python train.py --n_layer=9 --d_model=224 --n_experts=64 --experts_per_token=6 --d_expert=64 --d_shared_expert=0 --activation="swiglu" --moe_layers=[2, 3, 4, 5, 6, 7, 8] --router_score="softmax" --normalize_top_k=true --routed_scale=1.0 --balance_loss=0.0044 --balance_bias=false --router_cosine_scale=10.0 --n_groups=8 --groups_per_token=2 --init_std_router=0.0316 --lr_router=0.000549 --vocab_size=13098 --norm="rmsnorm" --norm_eps=1e-05 --tie_embeddings=false --optimizer="adamw" --lr=0.00147 --beta1=0.9 --beta2=0.99 --batch_tokens=[32768, 65536] --seq_len=2048 --train_tokens=503100000 --steps=10495 --dataset="wikipedia_en"
Below are experts of layer 4 (counted from 0) of a mixture-of-experts language model. Rows are named router (the router's row for the expert), gate (a neuron's input weights, with its number), up (a neuron's input weights, with its number), down (a neuron's output weights, with its number) and show model dimensions 0-223. Each number is 500 + 40 x the weight over its row's rms, rounded and kept within 0 to 999. Numbers have three digits each.
After each expert's rows: "comes before" lists some tokens at least twice as common just after its tokens as in all text; "mostly gets" lists some tokens that are sent to it at least half of the time. This comes from a sample of Wikipedia text that the model never trained on. Tokens count by the router's weight.

# expert 26
router:501544446428506512517498511442595509517513472439489421528466505517481430485558508555527490463464517517473521492422551501584530477497519488477468531545480453539459535523527497585550498533473525493546459518483483494434502532535472551480502535483582532502545548451507449524519460499533419509533474508486560482624489559526460496529520489544566478546484496480433483489515475548485518616446534483569480493521468448476539437455542567423460498484496461472515515435520532495554500466495519505499489453560500537559528455555479514522496487522468459433493479551479533537464533582530505386489492509481533615473499539505435450490540548515470445492474560468546479566472549485549546510550
gate3:517598569470544492497507466546538544492577480557492491499483540476524477466497536524505562531429496552493484510458442488480534472481536457461474475440495500472455489501556501487520547503483528547463524445518416503539524478468482434436445490521497589516571546500429472518489475509560508520426461536487413453515492506539530429491558551526460459506506498502538529473502476609524465492446419507539505514463500483513459516439537477487505419483457509510517481522436561532528436450550599584547475441546543521553475418539446492482535624513514527473519567422506564527467478494458443524514564482477490512457492491471461438487532503437518474504469442471461539511450512469476501490486
up3:530455541445433467560558424510506512480519544457478467498458539472486485463592569502535439511489563480531481576486618469499510525484583554460505604521433535483535538526524522541504483530545468460543574463551496527473556399514445437497453505473496514489498440491442454520516489518529564556483573551549481439495437500490459470516527482474521556540486508562478490474564540534507534549415497509516486484495476536479562519509533505514468439497499484525431434473386461533531510521453474481531518494482542489520547552475433540500462464468459519535570502475559482492451511476544518508483536442469437530510536529498512471462532556557471522562503507554532511539448511550515535563484
down3:491518526535538505512519491480536472512484565497473593421503512550496487500513522507426521442474434537485478457427469477548522473514459527540485534488525445527509519462434527483464470494493503566440515495518480506507541567504535474383540469477507521521478511433471454460454532505449499416500471531498496620510494567477480586446528461510531458534538536420449524505559545543509499481467493498484582497409552537389512476527506608538488511521495544523541492491477585478557491509516520571509621489541480528470438529512509467538480525499541473464493485456460525388578529480510521521447510520501464488591533472487528528536489534473439547519478463523504544487545547518488513544518
comes before: " the", " a", " his", " birth:", " its", " their"
mostly gets: " of", " under", " upon", "Species", "==E", " Edward"

# expert 38
router:497499462466488534487490462521486524447469471467440476563487562560506441473527423458557512574470471504363513462473463516496499500558541580525507514558499492465535525516518494534538520428483488517454528558567489488456538458507561516438454513500495476524486501515520457465512540520444417465521465530526481587487497526456482488530525492507454497516463524472445519488449400468480455575570487491468557443480518453512596455505427423469532439471502526518509511537441545488562506518543459490543533479526495448527446495523520435513468550555589518526508562542521462459497423547506480504403517483498487466497537533525453537510603478485475494558568462450520458531519579536483506521525
gate4:546541421501505420539458571553471534540533510446518483601459503540510506507522584480548489526444457432471480479475548544491501515495445465472492462463466490503511585461543479551501530481491606509574472508523483531511523481447526488508495498542451501467538547517489526557516464506505508528529442534465597493551552477519473542486504519459443475512517546473519489545513560463473475421487530575465535508562502440562440487499462441511513496479501519538519541490431469533462495492566498536461498589531473481464458522530531408543475457470526564571515508593502499550520518532459478484541496559478506561432483546491507510492506527484439459518486620451551541404525486537469545455540
up4:526504547418531538455528497480484510515472481492502561486436419517486490543511544430464581570485565506537512567498480478539490474528558519581515507560509500491508454479482542471504488588450473495470549455548422432479476492528490493529539573452541531506446486461388454480548487453506574504495551514502447501474416536480518495470484507556514395563590421552507528485501502535494580497468556425512515522476520476473541499481527461510469577463509468517517506576478529444547556495451471493542462481485495503553533523538421551524525555498501526492506535408506499494528493475506556468530482445532537524509520459441546545490486457491437483527496446540436514512469458488590441556487
down4:492469400439502516491450463518470467504464538506492492473545521517509415477538530547474454544541512486431505458534497551546500405550485513488492502501479574562502537517513441495450460446437505473487449479482513551436433441493466446501417503440529502506495508503484518495494566547433476487503511552455537501491465497509491517482451533549450429560461495541480406458557485440468532500500535519538511514522458445510524491458477520510455505428511448491482585461508469533493518507548502438430513535498454318425520470530491477511462452525539462488507456552486439456524520469524492410511584472473444495528485539570480558485443493477481436529521563516545500526539511510464446515512
comes before: "|", "-", "\n", "The", "In", "=="
mostly gets: "\n", " North", " northern", " St.", " southern", " Kingdom:"

# expert 15
router:576500501532599521537556509429476583512533506471509538533478539512464482536453592498467511393553485528521510530469544601455533502461525513528469510461510470472544524576446488550466449480504504499532462516557466493522443543473595505449483490509544500474364510513559420477434518547538512527483556501478521498499467553504509478522502513497475501454490491433475507570512530462547448536580397531484504479514522545497541506507502517462456509534486469517522500494524490466461466498507572487487546547471501521555470544503508491474604527504426492458425422521474511463465524479552502509537470458522569457549596524472450549440461457510528568479538480499522485509505574482538495438522
gate3:552470501507517510464472510499506515544484421409538537565492522511494528497470527463514562540462544506522500569508468533435509506514522485485564429509541554595493515541510450494411497503552459558416498460464437498497519507452519528584509604525443476476467413476530553449490461432524547513540466467447487478522501520462537545499472468480549490526448458595496512595464483487507491515446491548496505483522522510506449514478571470567436469499445576553488512501440487479484519477476496492596504524414503501492526587554542472491491452531469513540515561556553520530414476506551458523537540520503459471502471551447479538499459478536545544595556535543491545516524487555499516524534
up3:553516478488446548448492470531499469527461534447545480488507481467522520536523562485520459468538518490518522499501404521439487501453430511530488596451487414455515548542491543457510504492561512534503437582507505551449481508482408445456498510529542497492515556518554534557527501550486501520486555536493483567470507529519464568584549505451538547520440549531533509460498486540537489493485527474475497509508526479545536456463499581487552505477538489394466536437451472512449474576569530509485459489474465490521490413403443497511488498442476502488475525439500520535532529494475567494550516418452552511523436478547544530522467495569594436456432550443526523441494510438455454491469
down3:453556487548460471544463456491481455492469547466511489479479511537503542513495507445528462534560500523485540560503421429454514450554515568426537502474512502536452469549485457495502604507575480435438410474510500491525496509533505517495504603448529497490529496470480424540456466483528465538585466433489463464511527484554452555555485448478519540523524515473471538529456478520480516420482592467502527485458476549508533516544538475575517465480474555467519472536510474494522453543438543517543471491513524495496454522473538464553421460560497550512482459472532612503566514488493527486556460429503462439451447481439523482472443503440553443525468475488411494524536411528484458504463
comes before: " the", " a", " his", " June", " September", " January"
mostly gets: " during", "In", " in", " at", " At", " near"

# expert 19
router:513456508534440457514552512544508487487494483507505523463504529514512528506467476449526435498508595455537552481546500457501456472465438477480477494482463521472520510456465464448494420613541472479428479516479463456516499462451508535545464586554506482545483541532470497536483490514521461525539502465508509484487535516442479498499515464507552537481526461539494427493463507510457485394523528481491453561474494581417521476472522600570515493471530453496450569468510558480513492476425493485437510513445397523531547546511582447536491504469510550518554522546535502549550600483462511444441490500559486483494532475376544500472453470588498503489480491500510513530588427457542580489490
gate2:535521429509486515567511494480521480495518539493538482534428539508475433488462533497575390512527538482556501501474516481480567523490493476558522557504478450556524541474530507494522533476547488411537440504507497468482464528458446445516454539533570476497522535530503561516475468577545501499554447552546530564518499478438464435479490526507528483506536489490487468433452504478487490508535579493512486509472521406592517499535489505452473468589450541449491491526470488455601520468503488512488480441495537488479516570434537524514540497451484470579540526530367485492501456534546498524492535500471433511491542517469458441430539517547547424537588445519540428501455451456519561518440
up2:474463497481505483504555545431446471475516502451413556496452530588503499485472575433514497458546539542523488433460489443506614441546499431548504538536479528544511512557566486497542502555511493448493504485453470523499457561498444480534470487488465568533572548516566480522450480537501471440595472530494449522445462544453556444519514527484487469466571469511516498502434491472487520475538533470549516533381581447546522532465522528444516550493408526483534517527553528474514533462466553493467464498483547510474517445451502538515554505483462489587497498553456533532536479511503514510520520512466460422524547482488509570528508462505515482510518438544556453505476491464618518475446
down2:472455540524515492446509453480520452473544467481448540562537440498449497500405525493477555475475488494500417545506521462459544516561425507485459506524485489441498507549516421493478486530545482430465551529504488498482519617537492540525496482457475479524591564463520432514491580512490499505521464527511416445515425498479545504432503480538468402480502446561541497431474457565550517454489522522538488570564488503469426535443501503574505513523444484452507482468520434510497399459520482525520523485468543584500476484440466530587469501457573519535421516543505459507546449505539478556502486460476496499537477448484561464529520500527464538478470503466579458529489530540569468488485
comes before: " of", " in", " and", " to", " were", " are"
mostly gets: "ations", " people", " they", "ments", "ities", "ised"

# expert 50
router:552482535458463480429460525560540505464461429450502517458468535529549618525462476481530519416518546509559543499587551510586404463569529522491479475544429502518475492535524431450474547552450475513541525450411507489491501477588522500525549478446505548498532527531448448575496505532522466454490506522560495555511516453492482455517481491519484537442448482504496459484500470513477541528469478518492493538430556496445494557527521447496545514425512432468593554527501458504491543516484518447516437508488406509520400512476512496498526514498478472482507507480501527641495505545523457534509512534447534557478523501463550511520524461489471503506472498572499502535539491606520486535544
gate3:488547499532513558515508512483508450476448453519477523578518495507583447507500571594504500539493481539476493490539530604447503508518500409431593516523522512409474519524427534473498533485475565469450423462509492473526468567508514457516507469543550478585505450537532516478498477504468455546563528531488457506487480529487489516474519456472511472469504460497552427495554464518482504545538443450537479495503517466522526492491529474523484522485535491510549491618577472500518489542433482516574476514463608479530498434516579493499569447511591560487457463460491523491487455410494527510568544499573443546496514465558511512459444520532508523470467475436436494488519471507582509546557
up3:431460524464526491532488511532471558493559477462454551549460492464506516461528543435513527501420468532459540537452461429520555495515496519515406491471494472474467506445427474531467488525448502471531504514517554510550479563518547588520523486557490507481515523513481482491564465517504442508524481435530514528499523427515545501566462492569427425521513593449455459468448483465545496518504559507491496432446553490448494497437476510471495484539445498526530532451489524485456514448536458540482508486469445524520481437464484441517535490518493546502434419559519554482543549424566462480588481522514529493501529480511504527411600540486464583493581505497529538510585459606495487533522
down3:498462528566514500457542478455528612474498517475581542505512479584484456501564524466481472531513537539485504534459585522473513447424510493528536496495493499557507444509516581503510520514512526413491488472504489485439544508578489557615495473558478458562509480588493506534538470491445496474444517448521546568520479520580464479495490548504509487433525503506472503463511450469479467521509533476489516480488539453447452449454542553487433500513521551515534468521504502529580529574496488562505442564546559362478487540511542483542473475514566536527549553492473494424482528514525544536539479484500495547454545563477525483521480547559507577519473503438500493538446520480389516478527
comes before: ".", ",", " of", "s", " and", "s,"
mostly gets: " land", " water", " air", " research", " Kingdom", " program"

# expert 20
router:486491461531385511494461549457504467510493521451431607522542470466471513488472526537536473475557524456478547454458510521422535527516529468552517497493545507536463474502488506506484506479462617485482530513509434482530518458523556544486474550515566487532506508515464532504536533482466420529432497475477468463501473537509456464474517473432431544480524505527471493493399504495417510471535474501533451531503486526523539463476582597590524466468550490514451512389515490498473449565510520527446544432490448505527498487465511464502489549481511500480477425545522459416497529572504573582531453498534463491492611469425486483424475445534547535450514524489529461491452497515556537506482
gate2:494404473542468454523438511491549514533559482494541506480511570512533488488450543484506487549590498494473582560491434528564480511438497447484514525508576512516527446452499578488498505481508435541478598483516530421531487496520537495453513545519498523535465463505460449450517444503523421566567464503516475527486452402427491507477487601514485615506602508512516604423501495476496490508506504492548490410547424466496468538483503501522519497498553461501487474522481472486538473478355497430513571500530540512515481482499508458543469487534481527498550458451480448489560487500497517510495495557460449490529548482451554462495473496565502450502498507532495536526545473485484516439498
up2:468527471558504547465582477456482429461508458547550475501433497496512519543480550537452524471453495540438474558506508475536414456520489498470554484400469527478410453457477484513507533533528536504456485566488531451546502536508501455568478532384490474481519554527526483513511583543555503458428450544534533443512549505478516519478538513537524473498467483513454470504467477561489511529501513569472461478494519523588564566495516442444510496507437440489473446514453460465490525485577534598498406546521528509453535429434485489443520486508496477536505474490445505533511457501497570429503505445448495522507487566502478485554483511414453546520504551483478468475478490493440428415459
down2:465480505534549535506504473583545531469547510406564472565526640510482452483479484504459490469552496490534433554511519476464513465517504478486422496517463548428468499542540562424478515496439509568480559494503515462508544492490450417505507523447463441520404521562589499483505475499511369493476476501463485572516535485520492519493566544472463529555500516446450532499411479498485494488568540526450477512440444508492505474463525486520474497499505476523535489486475491490467544469479474491470537540401545424593501430500463468567592506473461504558462511493468516532512456518508498488522537502496451523494466547458490516463437555520456470514540541519495483551480506515410532444466
comes before: " the", " to", " by", " in", " a", " as"
mostly gets: " served", "ised", "ated", " published", "ed", " worked"

# expert 34
router:514552487414510492520474485530598503528510500504559466522474529451494435532460461530518527466492442493516457497473477409546490532496511499535539537547477544525498536465549526451520462486528444529519564452480565506602502455518465442448474527531536500501597539544436480470503511449459487519530404478526507492523494584496488508510523484572542559478535535495468529491498522506526500503444524458479484469566512562475453434523443535506467493476480477481435568487512516511548524515504484519535503519539469476509478571401517461468436525493536531499509466500475495565428524540491536552478489482432512496508451612557448459533526559465593512466477495393459527568403539443452480433485
gate4:593547459542485421544525466487519503477479541388468489543464503457475473500437469554509466483470450475523483473493515547429490517497516474545523530530517466466403487445526525493390539517551512486509583485443509541444486512507416450510471556498471430545570529540493498468496467590485537468557527500565473502477565488457507436537465468479446522499504501529437519530464450533490470585459515448526560532548521580490466534519445519516487534478435537547487504447527543464530468493453521475423454513463528453480470499499469517487509503450530549527479480504490506517562447493594527503470560487453494478410457495505479554555550528443478515443428489544461428543484575515455515504502
up4:524520540483581414489440478514528455589471464522411494482517521498464480480521476493445466484510513476546524516466531527490498463544519490436535514611494574480516525473514517439452495418562474550486482541496539440492414516469470485520494460474483523531552514524537524458491482526489476482563546520414418421514495489560476507552498510509480601530446518441607518494545442618457497455551431519533485542506516513506466544461559508506496491523521548474535490471536525527471462473543537492535545472453499503400390487512545516502495526456530515484490536532520526441434492517420457469528449514534500523514468516478503494470579600513473529535490473552493432509493526504513525542559
down4:558517539570439488465480508483575438536594492506486508462548449524488543511523498473521528524498436500526465586545513417466497533424581533495479508508517537439447531489499541538443460491538441457505520496462520470539458520500542527525510509548502424543493503480486466469481535481385568546552569579486575539454486489519494579472539475529563475461499547426481476540509458491513476473560521507463486493467572479524507516550524482474459511485486489474433509471458521493398511476489450473502565443461421489477433522439507510474517501495438513505529545551484445504601413433519435562571468421477518509546530527479442488504487489505494537503492515493523521539516479588484540488463
comes before: "-", "|", "\n", "=", " •", " Country:"
mostly gets: " Sub", "\n", " th", " hyd", " Shin", " ge"

# expert 39
router:508484529508451489422497441515478496463489504461522556531527500518453432505486511481470496532478457548527505501484489489507537424540552504453525450507536500442498470487514533491558486507468502488511542486534476441524506433490613509453486506568511492495417458498482485525478562533457429499486470477505474568504457500518493490488493512517520488515461507477465494462506454414514468567540478563465591518504484535523541499539510547527567579440518483494466472510453471477502465508486490492493486507513525457399474520534498449476455451506637525499493550492509475475527573514472444549470530523542548411527587541430447473492613569563495434509554500412445495579490502521640460489480
gate3:450540492436462435505493471554543532546451470495508468529515503496516521508474512450530477526449512489476463534482560536492469515445567409487536505564483511522436536465531421464572527499482500523497544478391470567480508493492496519508505458411493478465508503517470522482560492510529525514463485452560502526493571515496498490453532491566544504441477462578546476462443489474488513533451564500558437563493569487519497497484509474471466484583409538460506555510444463522549523531478520511607499469430476454467487564489455458508486491455548413482534483530494490555476511455469573585564541599497504504496430495527517512532444471516461572571471536492459582471460495489504531581551
up3:527555547517576482544524534417499495474570563466471508521456482462408495454515520480510493466551450389510547479497485542505508509525473487547475468489501562454501443562501501558454458465493484500498419445559487551484514522575526428494442453517480494526510526539514505486567487484489465452498554507528475525544521484468475564522463546512399520464515485506420447471484413557535444473576494537515496400477472504489489482540478463478512501485576527656610514465494581491483482487534468491524465493486511521502515492504562521565497550512443519484439540514552524524503503534466441527518498400527449496520550519476495484511511516546502490445517468524526493469543432488581522475459
down3:500525506525518507493545440506469532579465489467549573537458534548483434480450484481401442440530477454496525532404466506518485488535486454534491487547497527523493525512533408498519481532463489481500516521447458480506532445472511404472476538445543523490476434469514527533518431440531507480515501487532441512553518449544532480468449557541491494502431452515428482444556443473450477476526492542505467433463516526477554571575497508504528490547423541499527523511467522542575421565462492470454558422543532450480517504500509439481521508500453534483591500457477434483439542573408489476485489536460485474506532466487502496471543423496509475514567465503533543571534478528557413509560
comes before: "\n", "-", "|", " The", "The", "In"
mostly gets: "\n", "s.", "\".", "ation.", "ing.", "ers."

# expert 62
router:525427514494498478504550527475570471500484494500479443472448497481508443487484518521501531479572523489497492464501468469522422567549496469419486468533478445493459501439498416512463491483442548506464438468463549506548537513518531492482521519509523543521480517438493475467462442511491440454543478494556475566468524506432527513551487499509464549461473477486450461504423393538488478492490513484558459545511497492471488548531560536463580489416474445501525482482547516506532485427392485495515515478536399513512477458529528497540471498502535557451526425491479473639409450493468437486491473486608564502427509469568473488448525478505510435448537445556472456488523455531481546527458
gate4:470539503481470512425486416479488508528459527485505502504440497519540489464438499408465506582476489464504477462492576513532537560539515488450484531532578519540462495424485535509541428557484539485573460422516399540490568459483457445514440517555455527547531454450444538466521442524521486548537480501533519509506518555477495466488428445524484484545530465454450483495544548487520507444493527524476613532464488435497499491511457569496497485549447545523536502495428473530548532501488540436396492530521517475524497445484516496552533535465543545475476503529505544442492521567474409442534475485481493518532484503499434563543551484491494454529505548449563525471440486580555581494527
up4:509477550464536529473515423501496454453507454453530453489452509506421484547506548485464513450407481464557399460564520571487460519478500476471538536501465493420463497510539431520474526498499411503556457511463483512474481472494504498525505595591544518537558534500438460491456521501500542552570502528470520457527573483487578507525548476517434537460435590467536503471523492451548442506456588407527464501525490437496516584462544427499462506532497499535559512549491491477448480482494489553456481522521481497537514488514515467453426458436512548515509533425482487520515439522479490502472452478504555550509485505476493465515462427525462560555490548503439518558503510448539537534588
down4:493516445476507435496465526428560557545498523565512499515500497478559547382530478545506536488552492478505593501479472516524453551423460519527552474426546496516465421454422433526551467436508499511432495551519533455518528493423485433504461466441486448454509462481508493532566476509461520454533466429522512486504433493446463496454505512546549515467508444496511456510486444443501536559548463557494532492483483543530520457506514505491446476529506507484425513459500524519503523460484408512557499474497490369534532491448524482540470483469549499440479486464456516535501445440511577509509520583474494465508522538472536486539431515533530543564536439477495529430504433538514524394495
comes before: " of", ":", ".", " in", "ing", "s"
mostly gets: " church", " government", " coach", " power", " director", " Minister"

# expert 3
router:494470578535441536490491531583462440472516455542499473486536512544550528526469402518522554447453561524516529520535556547491494540585490520443536491485447498499548508526480570450531539594519491592503521492485531511516467579466464450576498452520483529521511582489463478529458491496529491495592533490490466529525494491437531489524471468468563540477535495554531550488613574505613399504456472503434503489521470541471542530512457435482485507483541531458489423521516568483502508530452529447573523494484615482491464512527457559479500509525499521484478448517514476542516511509530501535489401520499448532501510472466537520535540450537565505529493569518550460490445505496498509506550
gate3:460406522460548519501522548450498562465545490522524576397503548478526530494470515465544536482459482427462541495481454499442448494478492525456445557409545469423533527582549525491478470539487474533544478477506495545569565531516534568487529614534468488484510469469524528504497491488521497507488497520471523438555512464446494457508477547507529387454481512539518506472464549505467547505516512444490475459524558484510521518514523448462516442541474499508472535530462497494534483503453516476597535507483471469522556586518445481567642583515542524517503541486492507488493547426510477517546526453515474526509518535458538448459475466591548439470485436476580502482517527473466506533445
up3:487592521553479467501604460466611490513513479468514501525428456481490411494555487519506432572492511561479533528468483515425463520466484465502512512494542501433491413431474441485509504423515563489475479460561460437511600506457543513480465531584505494490530506495514522530522556566580502418487535521516485513509510504473534453478526497551514488528480530531537486496490537511445475485545548523559497477457507477497525470536522492514449538588515506463473529443511437539535495446441539503530547479505487463524562467470607501468482497509515443550441494521560573471537473498522526495519456450482466437440493459491503466521593569534530512532518500582509543550502536513456417517434
down3:515436531430542483445529555477485510481503511516506537500478563526526491530534474481527512490464477490477506495535472509484453469535503515466483544469496516465544485555600533473504453488490469532530454495542540530569533513467535520405527522475482523505524485418501424562526537494569524603491534530500626498499520503485454407495437517504507424474431508499459521468445523473507540443508522416459508464515518453544489471511533481472517418551447486481504532528416445445490509549506539427464503530462467424556551546487517533518579570505490477470503473510489518444452611470518487443490471453503452539574501551527505448545487471613525461460538464425542515480466532523468494498434
comes before: " |", ";", "'s", ")", " is", ","
mostly gets: " Conservative", " Labour", " Alex", "shire", "----", " Sant"

# expert 51
router:509468577509530530426511553507459537523584479452478554533441504560528522522435510521459539419538478501466584499561507556484496511582496500471453456570510568501491534503487416486479528545423501506461507535458497489521565472610521488511505487471570536438478522589481429526500516506545518508484469519565516519493506461516531515545522552524481504462440546498499511495467471483500505519510500535452477553466543549450486582514556535585536529469504479545556487523500560447495485420492523459513424545454431506502435453482533492538525520417471471549518533468480509548544553397508487529548411487485526499496490466482626603451507501540488497486495505517504476516508459526524492532470
gate2:434548500485563477538462496418460530498565485527521457506511505544481458486441515538510423495514449498488498510512489466503497509556568449504511439509564487461464524524462454562557504514499548487438458435512448483550498456510546493452551443520547519484525460560548474501455548520543457491500507445543499438529490510485535563525539474542347545483477528430476502472476414498536471522530458560489461486488541510499440513497459485514517522481473553612506468457552517485502452468513423505523519436551496478544437534475515495515487481490475481509536424454438564488523498512570469452507588501521546445545520465447504471467558531501420514472423478525576572483527482553504408522455
up2:420607466522536431488471513491501453533437470534572443545427544555492487513458448520437543521478476488484488461537429469468483461527531458492496476478568484469463518546425508486512520520505521543447514489528503409517490424519440487507516504453552409503555466561521445458460517529469539489532555502529505507501517458428478507523514511524428493473410471494526473561474439469500483568502447440430551468532508536554439517512446524565519532480389547532437478542471479456492467515566496501563427534548514513540463474452531507449465518495490493494532489485449553468487544492551537492483487512484465532538515457484488464499511574486543484460538459501544471445487551546436442598447
down2:397450522492516553458514510558508492505501451520523513496475524463511490543505423435555531548539522500439523485535508485564567496563493476483494578540528492475509529545516566450472543519493528578522469534517540522488414502504527486468519489555526549471533533517568433516462506561504553565479478524523459518550494473507507443503483429440545506627559496498521555500514511534550535516480429476524447492481560481475520472502423552519473490583466453490525484479518521546550577515503532425490541506432496463436498475431511522466473451452498527492449477453506511447438585466507541438484457552489523475427554494539478545524509424484498459507565430485538419509435531437456538497533
comes before: " of", " in", ".", " and", ",", " on"
mostly gets: " States", " York", " years", " United", " season", " research"

# expert 27
router:441472505486532499462462498429542498506493523504471482538477481497534448473478536490481481491478466457484483408436493477488603500509597425411502476524568463512505484572480484528545510510485509469455582502485535503471462526496483497486488501471434445554495519514552439500533469512557500486423542469459504458578428490520391510524515532561488498536506516513474484494491527483466486531495387520573493501521437444530508493565495563505442503493412509592487507537516485497545408472479531454519497404584563550506483473560484475550550488543416529462455478477508555469454482549481556495466501515473493490435510511538482497491505519539469498525533572578496526536498531533449610464479
gate3:582542564457495551484540454535566520464469503487512461526437506551577441476546480483508573519494608482458474486533480530543484497433504500466544507528445468500460529508490474498480440546466492515573523469536538482492537471474497484512417459523474498463516517496506466506424444520477546512550436495463547517449394541584554522574516566543437466480468485460527497533483470490531496493539516487516465508562473452489484512496501543534454538477462512504415522453562461595478542449496503452559480508495514507471484503523491480549479477463497443516482436460469470528470576517456479458403478520487471465522431479557524411442491458550567469439476472534495573434530467467463427429489
up3:461475456457563463527462508517507499517471497528601546538559527381430531520511560501525501519578458508543522511460508463466491536518499509566488504493520565444549552488478538483508462432584465529413454454512476467497480474537448450540513458459510500542513532532531549463549502487454480497516552508443476469509648486475440526502589477473476510537535560476527551519494545473481490478488508508533522472505512495502536485528517435413530463543534541464463464520457490491572491541509474389468447509483490499505540527567513525513534575455512513491550552530473481514445555389463448518510532480491487444451508530483487508517554453453491437570503500519539519575467519494521557468585
down3:558544545514503506458443458544518501521535518472491517446429506556483492498487578505443476537479525460583592398538465458486443467560557465473522519471501575460511509466517476477472525513514438533458475572465532502502521502477491479526502574565581517524456490482514510572509533542457508489515423551445506474591496496574472548489446516498475449551498428488436488493425511495446487503550508443570514525422448476530509489485502462518483479535502517459469460482516504479530459522496579591485519538436644485493538472511531571515440470474479525481531443519491478518521435483457523562573515586532485474494520562477472464538472473516483521416515497488530551544541544533477476509503
comes before: " the", " his", " Representatives", " birth:", " their", " its"
mostly gets: " under", " of", " Under", " upon", " Family:", "w"

# expert 41
router:477523556574541520444459501498573563535498535469532497464530486549475488578500482468387478439438534554474527508578489545581509410523516531404520504456415560448541535563474485458469508521491589469504475558455463519503500479533570520518605498548499576536501462488494562525520558518544439522500471493454512424526481485546531431454541466487519461510503527444502530492489466474532428504508503541439477547510579528424450498465521475559529568487481503485465388522487499484473493528546488529497526517478574525475518553509472540497503449512503511496458487546435466404540538515476463549534425486554522525499477501531485509547515465482515453524533528480528525529497557503480521543534
gate3:538575521540501478504406566561448517513520543513577521476459461453496554503478575425480465470490460517504492488487509506415519521512529408533518481418499503476512528490468592528416601514484562532465497432491443475520549552531518446487511450488419413458494508461555458482528549442480506521477467504476459513511486483538576588545549491527471421497448547492534538532548533499508446505528473555517498480526524486485529544517539479495486498573587537522547507515538554512520436502571472587522432489457481447532496545536491504555564601491520499562456526496490536493539530472431492520467471426530572502510519483456496500522526531529515479490470509476492554498471478439521449473494
up3:494467536423421468482531485507480469521557571525498506433484523463437487588493378527516511463549513510500515538466479496468478570515480510475458472518480471607466495515512561555470458484507502489535466510497549508482530505516528435433476490501478497462449436455414483456501437436503517475465514508498456465513524440481517517544513577503537575556479510493476512552532479512541529532504496449469563478502414400517479557413535445502533524431470547523456480489556470485563506499458492554549517453500544522499523504555511536507520518441494441471531431401503468522446547513474497453470550450513530491480471490575549450486511475540439532435543480451442469498511621509527454487523
down3:410568480474532504477560489476478448563461541517474479562471498558518441525508542580473564497562545472565506514423508429479542501528463506491475465507466469571539485546493463524419494527464446437493483444470452474527491510536438451492463485476546528606509508583529559430464496475434542492505514509510457523497563484555386503476495513437566444586418460553434437533536487512505483514477499496465508482433531531519536467519518507573557516525510523535469493524499423508516536450554562439475496480541481571497497490523568487481474472461496464537417484449551505486470588593518450559514505451490495561478543514528477505478476506468497529526460512492486475480504496497505535543528
comes before: "\n", "),", ";", " –", " (aged", " (age"
mostly gets: " =", " ==", " ===", " (A", " (S", "s=="

# expert 21
router:550546435458505526482441500485508412554469530435457490532458473538480573548509449500544571487452505468494474474463544501533507505509478533496592523582509546535496480522497506574527482517466586514560465513609556456510522531456480500516471496521424516533525510491539516543461532482534536475492473489533484527412476471574491505541500491462480461528521492482510487521432495417532524493502521509472482537540500511518446466511547502537406502489502417481540518446538458520515568447476477493479563550519494465465468405521510505492472595528511536586496503503555496472464493527452507469496472509482411467515509428429603494529418485543531525555484557568491514380551522490453463518489
gate5:484489484490535538491443526505473475463479536516560426486459488443423498511540481501507481491454436475428434465476519448527560537433527511542518509538528494490513565466423457456471473468492553439553498475496528496489534477496449507493502448516511528485535494433533525534516444501502521499396463476543476483466464493603443489537596580537469559591492469433566552531529413473572484495426429471476425486448499543526492531529521484509525392537432517509494480503552471593495521499470511474433566503497492483444448488523491535481459497517547462501427532526482476477585502515522489507517479524467418514485438507568483499450438513497492498463500538539521483385503498465458506517474
up5:508450497537543500412509469490437473570512484464474478471479486421481549469522508569529484530443501447456539527534482466414557516487522517518512446525448562530490529389500531507451500464476518532496526495517471505480589524576419521467521457562493566485516541505536561535499488589431460524433529533515516467464486480523547451468512476532508454539464570524521504611554420506555475486447468555496457501484463417466500502474524458537545515534514480459486507546567434504498505505529462428488490503460520504460380501423451391459542452522518456489481510509521536511532567483560488453527513517558480463460505469538516496514482485512557514497506541491466569436560459481518459498492
down5:537406500598473489463634616498457497597440512454528526493485452457450471413520534528471508492502458510430476445553482409451466469498390482488427550537491523522484486487502482530456525534562507506520543482510502502462545490514526533471582512573472529510492482495508504513587470549493501500516538538528548481563442495512507490458511516549439414538500498506519518523500442486525546506531508492537475504526506440439513528460425486548492554528543524538455494543567567476523464478469449435492515478523468427485505472465447467527530490530525486460475526442523470519471531514497471451499484498499479486468395552502516549512527411490562433456487561500507526480488471510484497416536
comes before: " |", " to", " by", "ed", " that", " on"
mostly gets: " un", " re", " dis", " res", " FW", " ra"